Experts of a small language model.
Size: width 256, 31.7M parameters.
Experts: 80 experts in each of 10 layers, 32 SwiGLU neurons an expert, 4 picks a token, a shared expert of 128 neurons.
Training: a variant of Adam for the experts, 380M tokens, 5797 steps.
Below are experts of layer 5 (counted from 0) of a mixture-of-experts language model. Rows are named router (the router's row for the expert), down (a neuron's output weights, with its number) and show model dimensions 64-127. Each number is 128 + 32 x the weight over its row's rms, rounded and kept within 0 to 255.
Before each expert's rows: "comes before" lists some tokens at least twice as common just after its tokens as in all text. This comes from a sample of Wikipedia text that the model never trained on. Tokens count by the router's weight.

# expert 36
comes before: " of", ".", ",", " was", " in", " and"
router [ 80 148 174 116 160 119 149 162 102 175 201 149 134 102  93  94 119  71  99 169 134 125 106 113 130 115  87 151 127 114 130 140 164 128 133 116 157 146 118  81 121 196 160 125 131  97  86 124 102 136 135  90 173 145 132 112 129 159 101 145 131 135 172 127]
down0 [164 123 115  81 135 163  98 119  68 168  81 140  77 129 126 142  93 173 188 102 166 118 105 186  89 151 128 139 113  62 124 133 137  98 207 115 145 124  67 124  99 192 167 150  75 136 153  88 107 155 146 135 116 146 117 110 160 145 124  79 125 116 148 146]
down1 [117  76 114 160 182 155 132 134 161 150  97 115 128 121 191 116 120 106 194 155 146 105 143 123  76  93 115 142  85 124 126  90 171 104 144 120 107 119 138 136 148 156  68 109 152 171 171 131  89 145 194 117 209 126  77 157 112 146 182  80 139 146 135 146]
down2 [123 140 101 137 109 107 152  47 127 149 143 140 129  96  89 183 137  76 124 104 114 117 156  86  91 127 128 202  89 103 100 178 111  88 137  87 134 160 123 197 139 136  73 124 162  92 104 159  90 136 142 110 122 128 140 139 115 164 173 132 174 105 141  69]
down3 [145 109  69  70  92 119 191  66 110 143 178 128 112 118 139 100 173 121 170 114 132 141 157 134 155 133 180 147 163 126 114  95  94 112 161 112 110 159 159 130  94 191 143 110 118 165 171 112 179 194 172 180 177 154 118 125 161  56 146 112 156 110  80 143]
down4 [131 187 132 125 139 112  94 246 158 196  84 156 129  95 172 203 128 168 120 129 128 115 105 152 139 129  80 161 136  96 108 139 109 161 119 164 148 138 127 106 162 148 188 134 153 139 164  86 158 137 110  86 116 158 122 127  94 104  87 147 115 126 138 119]
down5 [152 164 111 160 104 127 121 155  79 122 118  79 118 150 176 115 148  97 148 142  79  98  78 123  67  94 150 125 130 136 135  99 148 128 146 116 124 103 126 118 152 140 149 157 148  68 144  87 113  99 170 141 122 147  72 158 113 171  76  92 107 165 111 175]
down6 [142 165 143 102 177 121  96  96 100 136 112 151 141 191 121 140 171  85 117  72 172 171 136 125 136 131 154 114 162 138 111 174  90  82 127 141 143 116 165  85 122 111 156 152  93  90 145 129 131 148  41 152 100 166 119 166 164 127  95 114 184  93 126 168]
down7 [111 135 167  63 172 166  76  92 121 107 127 146  91 187  75  77 171  70 132 143 108 111 167 135 147 142 142 161 112 129 105 132 103 130  88 155 182 146 148 169 160 170 157 166 127  86 140 143 183 138  87 117 158  94 156 170 163  86 162  86 153 201  79 140]
down8 [160 122 150 109 119 100 143 170 140 162 161 145 122  87 103 165  93 120 141 102 133 127  87  81 102 110 129 131  23 215  98 192 206 201 131  93 128 116  75 162 113 102  86  80 166 107  93 121  67 115  81 149 169 171  93 147 126 121 174 130 147 113 176 139]
down9 [122 147 131 101  81 153  75 142 148 140 184 122 116 128  79  76 167  60 167 124 101 126  92 136 125 122 119  89 153 150 138 104 127  73 138  65  30  98 128 135 151 127 139 191 148 103 101  99 189 155 176 137 134 113 144 148 149 171 159 103 123 188  76 144]
down10 [109 168 156 107 107 137 110 166 151 130 112 135 120 148  59 153  92 130 157 165 106 150 128  80 186 132 137  90 131  93 135  81 134 130 159  93 108 137 102 136 155  99 156 123 160 130  96 128 176 135  73 149 104 175 151 149 131 136 171 180  95 137  84 100]
down11 [159 182 140 158 147 136 149 153 104 145 119 137 132 146 168 143 129  80 121 118 134  63 112 168 137 125 149 122 156 127 150 144 126 124  83  92 120 139 130 125 104  68 116 142 119 167 146 133  95  84 112 128 147 110 104 165 127 106 130 177 114 124 137 132]
down12 [ 63  75 124 143 121 102 136 137 181 154 114 133 104 176 127 127 105 101 143 107 184 118  67 155 121 117 139 134 119 147 159 168 175  83  98 134  95  96 136  93 122 125 100 117 108 122  99 153 176 161 141  93 223 138  96 139 125 125 129 186 114 118 142 123]
down13 [112  39 162 148 132 130 153 137 153  84 125  99 143  86 141 114 149 101 159 161 145  87 156 127  96 139 133 120  61 126 141 155 127  87 147 110 129 179 219 165 164 131  64 119 139 175 130 136 108 132 109 117 174  93 154 148 122  86 197 103 113 133 123 142]
down14 [139 121 169 162  66 113 155 107 116 134 146 117 164 113 171 172 143 123 201 108 135 188 126 172 136  99 191 106 111 104 123 125 159 165 152 141 138 111 192 184 124 178 147  90 141 151 165 123 123 126 166 107 110 130  78 217  95  96 112 167  78 120  61 145]
down15 [112 119 171 143 133 103 130 121 154 131 122 124 123 207 179 138 142 136  87  95  87 150  97 113 151 136 164 157 140 144 182 126 119  97 110 141 152  89  97  74 150 103 123 102 146 120 147 174 133 149 195  48 131 119 136 164  34 118 124  96 168 126 184 140]
down16 [119 212 114  55 113  52 135  79 134  80 125 151 189 115 153  85 126 138 117 166  86 190 183 118 108 146 163 153 137 109  98 158 119 191 150  79 138 104 120 144  81 119 132 163  98 108 143 112 133 129 185 122  42 161  87 104  89 127 123 186 106 132 164 134]
down17 [151 121 106 161 117 144 137  87 150 120 175 123 160  78  76 106 148 132 155  98 178 134  14 134 110  85 132 105 101 144 154 168 167  83 157 184 154 127 193 169 114  89 105 124 169  91 148 119 153 113 133 153  73 150  67  72 139 153  58  80 187 159 126 112]
down18 [147 116 146  68 159 147 126 146 129 219  98 122  87  79  75  95 108 138 154 185  73 148 148 152 106 121 151  85 150  75 114 116 101 148 106 116  60  94 130 119 158 128 137 171 131 108 128  55  93 144 132 157 109 126 159 127 119  93 132 146 149  93 130 201]
down19 [163 207 140 164 105 128 157 200 134 124 187  92 145 162 141 115 141 118 158 135  83 110  94 100 129  68  76  93 139 129 124 158 136  99 136 125 100  95  89 135 200  80 102 142 144 138  77 145 147 130 153  93 188 102  73 135 131  65 160 119  91 125 109 114]
down20 [ 91  79 108 126 115  83 140 156 112 111  66 188 102 155  86  66 158 122 156 137 124 146 133 142  88 142 109 156 117  96 162 123 135 163 106 141 178 124 101 219 142 103  92 140 120 150 114 139 132 111  93 115 142 159 139 131 159 150 182 146 167 169 110 100]
down21 [ 84 133 127  56  99 107 172 140 118 205 101 137 117 136  83 105  81 102 137 148 122 137  83 137 145 107 122  95 149  85  65 132 146 137 140  95  55 107 119 141 161  59 168 138  87 150 134  86 159 146 194 134 139 162 105 194 113 145 138  99 112 125 113 191]
down22 [145 173 115 112  88 170 138 123 120 138 134 139 128 170 107  90 166 117 152 146 107 205 134 102 124 185 138  86 197 153 132 122  80 155  83  94  59 105  71 140 112  99 195 170 115 103 144 128 120  85 102 132 160 176 128 157 134 153 100  99  85 101  89 141]
down23 [145 106 171 125 123 138 112 160 101 122 120 200  78 175 116 129 125 167  98 114  95 143  62 167 133 108 126 117 110 163 115 137  97  86 146 167 131  67 124 116 156 113 141 118  90 191 108 156  98 109 127 149 150 109 149  90 126  86 170  54 150  87 173 113]
down24 [ 98 147 152  82 109 101  87  95 183 117 111 152 121 135 108 145  85 109  93 118 152 150 110  73 163 122 121 141 153 129 125 164 154 144 107  83  92  99 130 124 179 118 115  96 131 159 126 171 131 112 151 130 146 154 128 174 170 150 141 120 153  92 107 143]
down25 [150 113 157  84 133 109 157 142 154 196 142 117 101  57 105 163 143  89 106 109 169 130 160 137 194 145 178 130 100 102 151  89  73 130 129 138 125 156 125 144  90 128 164 175  78 205 108 150 165 170  62 145 138 128  94  94 138 114 178 132 107 140 122 124]
down26 [134 103 119 114 134 138 168 140 110 154 150 158 102 101 117 146 123 194 154 122 151 196 156 109 112 126 155 132 106  79 125 125 136 138 147  58 146 103  87 130 147  72 103 106  85 169 151 128  43 141 146 149  83 101 189 158 115  86 107 141 186  80 163  85]
down27 [ 96  84  56  77 124 120 215 120 107 123  92 136 119 109 122 104 139  94 151 162 112  89 115  95 165 130 117  52 145 105 108 160  95 110 183 151 106  78  87 161 146  94 151 164 134 142 135 116  68 111 210 116  54  99 129 163 123 132 117 131  92 160 120 117]
down28 [123 102 182 121 178 166 118 168  96 168 105 108 158 125 147 109 128 113 159 157 173 130 100  54  88 137 117  98  83 109 178 131 186 142 113 145 133 167 104 118  56 131 205 129 151  97 133 116 105 137 149 156 143 165 142 110 110  85 182 117 126 142 113 142]
down29 [ 97 135 133 116 180 153 127 144  89 157  98 131 130 135  61  56 111  99 122 157  89 128 111 114  72 109 143 111  70 116 124 129 142 165 132 168 147 100  96 148 191 151 138 100 138 145  73 165 120 115  27 105  67 133 130 112 126 156 162 132 175 139 163 143]
down30 [125 165 109 117  81 154 101 122 122 102 136 117  66 141 100  83 135 122 146 117 103 110 145  74 132 143 123 112 225 104  87 163  62 204 130 115  98  83 137 120 165  41 158 135  81  73 130  72 199 107 125 125 139 110 107 172 191 159  91 117  24  98 119 114]
down31 [ 88 102 172 143 177 141  87 127 176 136 158 149 137 130 126 172 150 144 130 113 112 146  84 167 140  47 122 117 127 181 117 108  90  80  93 111  53 119 110 115 155 164 129 180 118 151 100 108 122 117 141 131 153 135 159 146  56  76 101 114  84  75 108 153]

# expert 32
comes before: ",", ".", " and", " of", " in", " to"
router [ 92 139 133 133 125 124 154 110  99 143 167 188 149 159 109 161 132  92  89 151 193 118 122 121 154 129 146 145 152  97  96  80 176 118 175 156 160 112 165  81  63 157 154 149 123  42 111 171 136  79 169 111 191 144 149  93 111 154 107 129 144 160 173  69]
down0 [136 138 118  90 101  76  83 132 116 106 183  98 127  88 141 136 127 194 136 129 129 170 135  76 154 160 114 197 133 100 118  70  86 155 109 136 116 162 104 140 106 160 178  94 142 165 133 121 179 141 179  89 106 153 130 113 100  95 144 141 156 132 148 130]
down1 [128 148  73  87 138 164 124  76 146 131 135 138 116 135 138 186 127 134 111 109 101 162  64 150 166 119 140 123 134 134 159  96 149 157 160 143 102 138 121 158  78 210 144 162 107 123 106 135 131 134  77 112  79 125  97 125 111 122 112 131  91 140  71 139]
down2 [139 126 154 135  79  97 221  72 152 133 153 122 170 179  98 179  90 130 125 163 110 122 151  58 123 162 126 164  64  95 160 131 132 139 139 169 143 137 115 150 159 100 102 104 135 134 132 156 108 155  73 100 113 145 124 134 123 128  91 201 102  95 161 148]
down3 [121 167 109 119 128 150 140 135 132 144 143 116 104 109 110 118 155 125 120 141 177  84 137  89  90 147 182 157  78 140  73 151 189 106 141  83 110  71 104 152 150 112 204 179 130 124 104  88 127 113 145 115 135 126  93 170 137 123 155 180 127  99  85 128]
down4 [117 125 159 171 124  98 166 154 128 165 132 136 134  93 117 115 156 138  83  88  92 123 195 127 144 187  82 153 159 142 146  88  89 165 109 168 138 148  46  88 129 146 136  86  74 147 113 145  76  98 167 144 122 111 198 121 113 157  97 108  97 172 118 118]
down5 [129 108 129 139 204 102 211 105 151  82 159 168 167  95 148 139 143 119 130 162  99 116 122  98 103 141 122 116 104 126 145 127 130  84 132 159 149  94 162 177 132  80 128  90 109 125 173 138 126 107 145 137  97 176  62 120 151 100  68 111 177  82 168 156]
down6 [ 72 145 104  74 130  98  84 123 129 117 157 135 130 151 122 148  47 121  86 151 121 166 109 128 161 124 105 128  83 115 174 143 183 202  94  76  50 173 148 146 163 119 121 120 115  71 135 177 123 142 146 136 126 135 136 102 101  99 137 105 110  90 172 117]
down7 [ 97 120 124 101 135 130 122 186 119 157 174 140 155 146  91 147 141  73 151 133 166  69  89 140  86 109 146  96 125 103 122 176 145  95 104 143 156  75 104 148 160  94 130 156  92  94 153 101 108 154 129 122 124 114  77 135  90  83 191 118 146 160 128  79]
down8 [124  62 149 102 132 135 115 192 139 165 110 138 123  99 117 117 110 111 136 155 118 144  77 131 181  80 134 156 115 108  95 170 130 116 152 130 147 102 158 106  89 116 131 197 174 171 143 153 156 120 135 113 125 116  94 108  74 102 163 130  76 145 130  74]
down9 [104 101  90  91 109 145 207 158  90 194 121 180  94  86  98 125 131  96 118 116 141 110  83 124 130 109 191 151 116 127 130  85 182 145 159 126  71 120  72 204 146  81 110 113 103  92 182 137  79 138 159 128 124 122 151 114 107  98 190 132  94 150  76  92]
down10 [139 117 197 121 169 107 143  90  86 102 154 112 135 125  90 103 193 157  54 113 155 133 194 144 168 146 122 150 111 136 142 112 103 128  77 133 155 145 150 111 100 120 110 134 115  80 112 151 129 104 159  85 124  77  93 111 104 101 126  92  93 176 148 182]
down11 [108 143  99  98 161 104 157 132 149 116 140  58  88 147 101 128  94 115 166 158 124  75 132 133  32  65 115 146  81 119  77 126 109  72  95 157 134 155 131 158 134 124 120 169 127  96 235 125 136 141 168 132 141  78 112 113 110 121 102 160 134 155 110 171]
down12 [109 132 132 110 141 105 145  67 130 100 162 113 134 166 155 124  84 137 153 126 149 128 171 138 121  58 104  78 148 101 122 143 142 140 159  98 187 114 172  57 190 108 128 136 110 121 135 158 141 172 124 170  85 104 157 147 118 110 136 145  82  72 148  77]
down13 [195 126 103 113  89 107  77 116 154 157 158 162 107 118 148 174  75 113 174 115 159 123 125 150 113  88 103 110 168  54  98 132 125  86 148 106 136 146  69 128 137 160  70 160 138 126 190 128 155 111 131 124  83  59 123 113 149 105 139 115 161 147 182 112]
down14 [148 206 119  71 117  92 124  86 117 119 120 161 120  81 105 180 167 102 101 176 126  90 170 114 139  44 125 148 118 138  86 165 123 119 133 155 129 109 100 104 123 135 127 173 125 125 109  60 144 194 134 170 151 148 130 138 120 100 113 196 128 120 140 165]
down15 [ 97 130 128  99 116 105 128 149 133 138 133 160 150  77  98 152 158  80 118 115 139 106 134  83 126 105 205 116  89 154 140 146 164 189 151  94 131  93 108 176 139 146 127 135 156 153 121 120 135 166 121 127 127 142  95 117  92 131 152 138 110 117 106 172]
down16 [116 141 118 115 151  90 120 164 110 161 126 139 133  81 140 163 149 135 121  66 114 111 161  72 135 153  92 143 133 169  83 180  56 116  96  92 176  70  69  70 140  85  75 149 109  94 119 121 156  94 121 100  97  76  89 195  76  76 183 129 155 178 162  60]
down17 [112  52 111 149 149 134 124  86 151 105 190 115 112 178 151  90  90  71 141 129 104  94 119 148  77 157 103 121 127 104 187 112  99  78 154 123 120 119 168 102 168 104  78 153 118 122 109 124 117 157 121  87 210 152 108  94 128  66 191   0 172 109 111 183]
down18 [ 89 142 106 125 132 151 125 137  83  79 180 128 153 135 135 115 143  55 155 179  97 113 124  89 165 143 158  97 127  94  99 110 146  71  66 168 163 132 165 120 158  71  70 178 145 139 163 141 115  63 112 150 180 135 170 110 124 112  79  89 151 120 147 136]
down19 [170 117 129 150 100 132 131 108  82 167 127 173 141  87 133 127 153 154  96 121 206  83 160 105 122 146 143 153 114  98 115 132 203  72 136 195 148 179 145 130 180 158 172 118 136  88 148 136 137 138 133 117 135 125 148 152 199 120 119  97  99 169 140 113]
down20 [126  68 110 108  66 166 152 106 217 124 203 111  70 171 116 113 113  86  86 146 160 152  46 191 126 109 182 107 105  62 133 162 135 137 126 133 187 149 149 173 178 122 105 169  58 146 144 157 172 156  72 125 146 125 153 163 143 143  83  91 148 106 143 130]
down21 [157 149 128 123 124 176 129 162 151 145 148  67 149 147 114 124 128 137 137 122  90  93 121 216 104 132 118 125 140 134 159  96 147 139 175 160 147  85 122 167 135 126 193 111 103 132 155  91 130 171 107 154 113 113 100 146 118 111  91 136  94 115 110 105]
down22 [143 190  99 128 191 176 145 172 169 160  96 121 163 110 172 113 218 100 196 100  83 140 142 133 123 110  91 124 171 183 139 131  65  79 104 109 120 185 126  46 113 139 108 139 100 148 163 144 101 107 103 123  80 102 157 111 132 114 119 125 153 141 123 197]
down23 [ 79 160 110 115 104 111  91 137 152 124 143 198 137  84 127 145 101 125 130 145  78 163 185 136 155 139  86 184 119 136 130 140  96  88  91 125 167  78 177  68 116 111  79 113 127 165 134 141 198  49 131 106 130 150 161 172 115 142 124  80 107 121 175 121]
down24 [153 136 118  85  93  97 129 129 135 119 128  97 137 108  95 119 156 149  75  84 130 153 136 149 124 150 167 105 146  94 142 136 140 179 126 149 104 162  87 158 145  76 124 113 139 141 116 101 103 103 128 122 116 176  97 100  76 126 129 148 122  94 228 120]
down25 [126 147 136 114 102 144 140 117 161  83 115 107 102 121 108 123 164 115  44 160 166  88 154  53 143 129  84 159 145 164 104  91 144 119  96 176 163 125 165 161 148 148 166 136 131 107 106 121 138 116  27 129 112 108 153 164 124 124 157 137 105  87 127 123]
down26 [173  88 128 158 140 151 109 127 130 129 131 161 167 112 106  97  76  87 134 123 148 151 155 122 111  96  61 149 119 156 136 122 141  65 136  92 168  84  97 109 170 115  97 131 126 148 128 132 173  63 117 114 137 112 159 122 199 124  95  84  94 104  74 130]
down27 [ 97  91 183 159 133 145 130 127 165 138 193 137 161 158 138 135  63 112  95 153 103 102  47  88 149 176 154 115 171 149 104  82 164  93 117 128 121 109 155 166 131 134  80 139 118 127 162 103  77 132 119 131 123 157  81 171 190 102 129 122 103 188 166 117]
down28 [114 111  76  72  76 127  76 101 121 122 130 121  82 171 170  86 127 144  75 223 144 143 136 138 121 128 178  78 148 132  94 114 178 116 153 100 146 155 183 125  87 114 122  75 147 124 113 151 122 128  90 199  90 154 146  32  71 165 130  90 135 100 139 114]
down29 [145 136  87 146  91  90 182 179  50 174 139 134 164 154 116 100 153  57 125 145 141 117  41 102  86 101 157  82 123 157 153 130 147 162 159 125 137 135  83 160 175  74 164 164 104 129 190 143 115 169 164  79 104 146 110 151  98 193 128 144  91 118  94  88]
down30 [ 97 160 190 180 152  93 134  64 121 141  89  68 106  95 118 175 167  86 147 125 110 146 141 101 124 153 163 109 117 141 136 145  95 129 106 166 156 135 140  84 131 138 135 158 137 167  86 130  86 144 145  96 163  75 143 107  99 178 141 117 114 135 128  44]
down31 [122 142 177 129 142 130 136 126 123  98 149 156 124 113 164 180 106 123 162 130 164 159 121 161  90 148 175 107 121 137 124 193 134 190 143 102 144 168 165  95 146  88 124 107  55 122 138 139  99 115 150  98 209 145 125  99 129 133  89 142  56 109 170 145]

# expert 42
comes before: " of", " to", "ing", " in", "ed", " and"
router [122 109 149  99 138 103 146 103 122 138 188 120 168 144 132 149 136  69 123 164 136 102 108 138 116  60 117 126 143  99  99 177 167 166 131 112 118 139 123 117 125 189 161 187 176 157 122 159  56 117 182 100 124 171 143  89 149 179 128  55  98 141 189  98]
down0 [141  74 168 121 112 149 134  83 161 157  59 118 122 135  91 160 118 118 115 111  55  95 210 157  99 151 139 128 102 101 106 166 124  92 124 115 125 138 178 172 148  90 176 139  62 127 164 102 158  75 103 149 148  89 154  89 143 139 141 147 100  74 106 104]
down1 [133 133 149 165 143 103 124 159  97 112 123 131  70 113  91 164 109 114 189  95 137 116 116  95 117 153 151 171 187 112 115  79 120 115 109 127  86 129 147 139  91 108 127 148 117  84 186 119  91 161 218 121 104  98 125 123 133 255 154  74  84 154 144 129]
down2 [171 128 108 147  90 165  71 153 199 154 118 114 180 189 137 167  93 137 138 171 126 152 113 152 150 113  83 148  95  93 157 125 129 110  98 159 122  99 127 160 139 116 153 107  97  98 156 122 108 108 156 134 140 103 120  86 165 124 140 103 141 139  98 196]
down3 [113  66  68 160 107 201 123 143 158  61 116 149 123 138  77  76 155 156 160 106 139 110 174 181 145  99 142 118 127 194 152 104 145  93 184  84  94 134 134 152 122 143  82 115 125  90  63 137 137  77 144 124  75  93 132 130 173 110 128 173 145 184 130 167]
down4 [114 218  93 115 130 120 143  96 104 117 144 131 144 137 178 135 172 153 104 122  57 154 160  67  97 129 120  81 127 146 103 143 110  86 124 129 133 143 142 122 161 194 147 101 126 110 157 142 209  94  91 152 133 100 106 130 111 149  93 131 134 171 111 121]
down5 [132 164 160  91 129 128  96 123 188 120  98 194 147 134 139 128  96 120 115 118 123 158 133 109 172 112  51 116 143 107 113 138 119 143 148  54 133  97 152 125 120 131 236 139  65  67  95 118 150 120  90  55 110 174  96 100 121  77 146 128 166 117 143 143]
down6 [170 111 117 136 154  90 119 175 100 127 132 146 126 146  99 200 151 118 136 124  71 170 142 115 112 173 127  93 132 106 187 147 110 157 131 115  97 134 140  33 155 120 125 124 154 118 150  90 152 137 197 103  90 131 125 206 103 192 118 156 182 164 113  82]
down7 [140 163  91 183 130  84 132 179 128 103 125 110 159 116 112 113 138 116 105 120 138 138 125 122  60 118 174 172 125  63 123 148 155 206 132 138 122 180 104 118 129  84  80 162 209 156  88  57  96 131 139 122 154 127 119 138 111 139  93 107 123  94 122  98]
down8 [124  82 124 165 155 178 151 141 166 143  98 170  98 103 147 127 125 188  80 134 144 132  76 107 111 119 130  67 112  65 156 143  92  99  98 164  54 167 114  96 156  94 139 128 152 110  99 168 158  48 144 199 159  77 174 130 174 163 162 132  74 122  80  87]
down9 [106 129 111 116 125 166 142 146 142 133 134 115  86 116 126 146 184 127 113  41 175 124 101  98  88  88 119 134 155 162 135 130 105 123 153 169 219 125 122  72 135 142 144 137 102 120  99 124 116 137 139 144 199  87  81 107 119 116  91 135 156 125 163 150]
down10 [ 97 126 126  73 122 122 142 164 116 142 127 139  71 168 139  87  89 133 137 102 189 125  61  88  90 152 140  60 161 125 143 184 109 167 151 129 191 101 156 100 137 156 124 104 111  90 133 144  96  92  98 132  94 117 182 165 102 148 188 120 151 156 167 142]
down11 [156 113 143 143 152 127  94 129 148 141 103 137 131 103  73 106 103  92 105 131 107  92  98  72 162  97 124 129 131  71  85 131 136 117 103 162 104  74  50 132 131 144 110 155 128 117  43 130 124 114  88 145 171  80 137 121 206 146 162 144 173 162 131 202]
down12 [123  96 163 129  89 107 125  82 134 178 190 158 174 119 142 141 126 142 138 136  48 155 127 100 117 103  91 159  64 145 126 143 109 127 121 134  79 165  91 112 147 100 122 152 168  94 113  87  85 120 195 149 103 117 107 144  89 116 117 131 187 180 155 115]
down13 [154 157  92 110 157 124 106 198  57  85 144 158 126 180 126  61  95 160 101 128 130 103 121  97 184 179 105 157 127 124 116  68 128 131 111 118 156 111 112 145 200 114 110 109 112  99 154 118 152 111 122 172 154 119 124 101 132 101 124 125 141 133  69 144]
down14 [158 109 120 111 146 127  68  43 155 133 173  98 147 172 185 119 111 157 127 101 130 159 165 159 153  79  60 116 184 193 174 122 138  43 115 127 146 154 217 130 156 158  92 101 133 129 144 118 121 134 117 177  73  89 129 149 136  90 129 109 128 145 106 150]
down15 [100 161  75 128 165  68 158 178  86 129 138 174 130 109 101  95 167 139 121  80 122 105 103 159 138 136 152  82 149  84  68 153 147 188 123 139 129 133 133  79 126 101 214 153 107 117  90 108 187 113 159 129 105 109 159  94 162 139  89 115 188 130 142 121]
down16 [129  98 117 168 138 160 104 179 111 108 128  89 105 136 134 101 136 125 185  99 106 101 123  88  90 111  56 121 105 131 158 108 126  97 141 105  92 135 170  97 169  93  83 132 163 130  91  88 109 112 114  66 172 112 109 111 104 137 177  56 170 110 112 169]
down17 [166 100 155 118 134  91 127 130  91 114  87 185  78 174 145  95 162 107 115 177 193 118  70 163 129 141 164 147 150 134 112 143  89  99 154 101 160 108  98 139 124 112 155 176  83  70 151 140  82 127 156 124 167  70 158  95 105 122 113 153 124 134 121 129]
down18 [130 117  81 139 118  95  73 138 117 170 150 102 127 161 100 121 141 105 134 135  93  86 113 140  98 119  97 140  84  97 133 159  89 142 165 144 144 100 129 159  96  73  83 119 184 114 104 100 144 105 133  79 168 144 123 127  76 114 177 107 157 141 228 112]
down19 [151 119 129  81 151  82 153 203  97 136 204 159 136 122 138 127 102  73 115  97 176  94 131 120 123 111  82 156 162 101 104  56 105 146 186  82 112 126  88 126 138 156  59 127 158 117 162 209  88 121 135  64  79  91 119 149 111  50 154 102 159 166 142 104]
down20 [ 66 117 160 121  89 111 153 151 150 122  84 201 143  92  78  97 116 132 172  81 174 143  94 109 148 104 118  86 121  91  94 136 162 137 175 110  94  94  98 157 134  77 150 121 133  62 100 189 199 157  67 133 190 159 175 104  79 161  97  90 175 153 144 161]
down21 [134 125  97 123 113 107 109 199 104 179 158 180 128  92 115 114 109  72 110 143 118 200 103 162 102 116 163 138 147 121 164 104 121 147 142 111 141 128 135 140 100  76 141 127 105 157 108 142 168 149 188  54 136 105 103 207 148  95 121 136 145 112 103 117]
down22 [142 111  95 126 108  78 122 127 140 120  95 161 133  62 150  98 206 136 120 146 107 136 110 160 156 123  95 115 142  94 143 122 123 175 154 126 183  99 130 145 153 110 121 122 186 142 163 152 122  98 193 147  64 125  56 150 168  96 146 191 169  82  74  99]
down23 [169  98 118 171 118 133 123 120 168  91 156 156 130 110 148 147 168 106 181 165 117  64 157 150 155  71 101 130 149 112 144 106 128 129  86 120 121 112 121 144 173 171 139 226 102 103 136 145 108  80 179 123 159 132  81 122 142 131  95 133  87 124  73 128]
down24 [112 100  97 167 148 122 146  79 140  94 119 117 132  83 109 144 140 129 107 143 113  95  84 184  70 108 184  91 144 142 169 134  92 155 133 119 144 111 150  78 115 135  87 112 123 112 123 125 162 151 107 154 109 191 167 165 147  95  87  86 107  77 118 113]
down25 [167 152  93 101  82 115  96 165 131 108 137 165 139 134 133 132 103 142 169  84 135 145 109  97  80 108 103 119  92  90 149 122 120 134 127 138 119 110 197 123 137  67  82  76 106  79 155 114 207 172 116 179 124  99 147 113 145 145 134 103  61 160 109  74]
down26 [109 114 154 158 151 106 105 132 162 151 127 104  86 125 130 144  93 128 109 103 145 136 111  98 177  80 167 136 110 152  93 132 101 150 130 167 175 126 133  95 103 142  91 134 167  94 197  79  92 114 141  96 105 154 162 131 126 191 168  95 105 171 170 138]
down27 [160 174 108  69 141 145 108 187 147  81 138 161 134 124 112 135 141 108 149 109 168 156 125 147 118 146 107 162 126 133 166 125  94 149 105 143  87  87 170 135 115 159 176  98  15 173  65 130 103 142 128 135 113 139 103  53 129 131 165 174 102  68 162 122]
down28 [120 158 151 168 182 185 157 113 142 122 163 110 108 103 151 181  84 105  74 176 111  93 128 165 133  89 194  93 137 121 138 147  92 200 104  65 118  94  99  80  57 142 159 148 129 162 150  67 155 154 127 158 143 158 118  74 128  85 105 112 130 100 183  97]
down29 [134 128  87 171 111 119 140 175 119  67 115  88 106 104 202 129 121 126 131 124 126 102  88 145 148 134 135 199 116 100 183 107 116 125 116 196 152 124  93 191 208 155  83 127  90 159 118 113 178 166  84 182 108 126 101  83  87  89 113 146 169 144 108 163]
down30 [174  71  87  95 125 141 121 106 137 101  69 148 164 129 121 116  95 166 189 196  90  87 107 111 148 190  56 167 118 154  91 142 170 161 157 107  44 175  82  95  72 108 153 167 146  76 128 159  97  88 130  93 100 103 108 161 123 115 135 122 152 129  99 149]
down31 [120 119 150 115 121 142  82  22 116 163 172 145 136  89 124 118 128 146 207 136 172 164 133 160 147 213  92 153 214 155  75  99 127 109 127  98 134 144 138 142 139  84 101 127 177 127  44 131  31 172 116 128 139 128 137 220 100 162 138 180 164 130 127 101]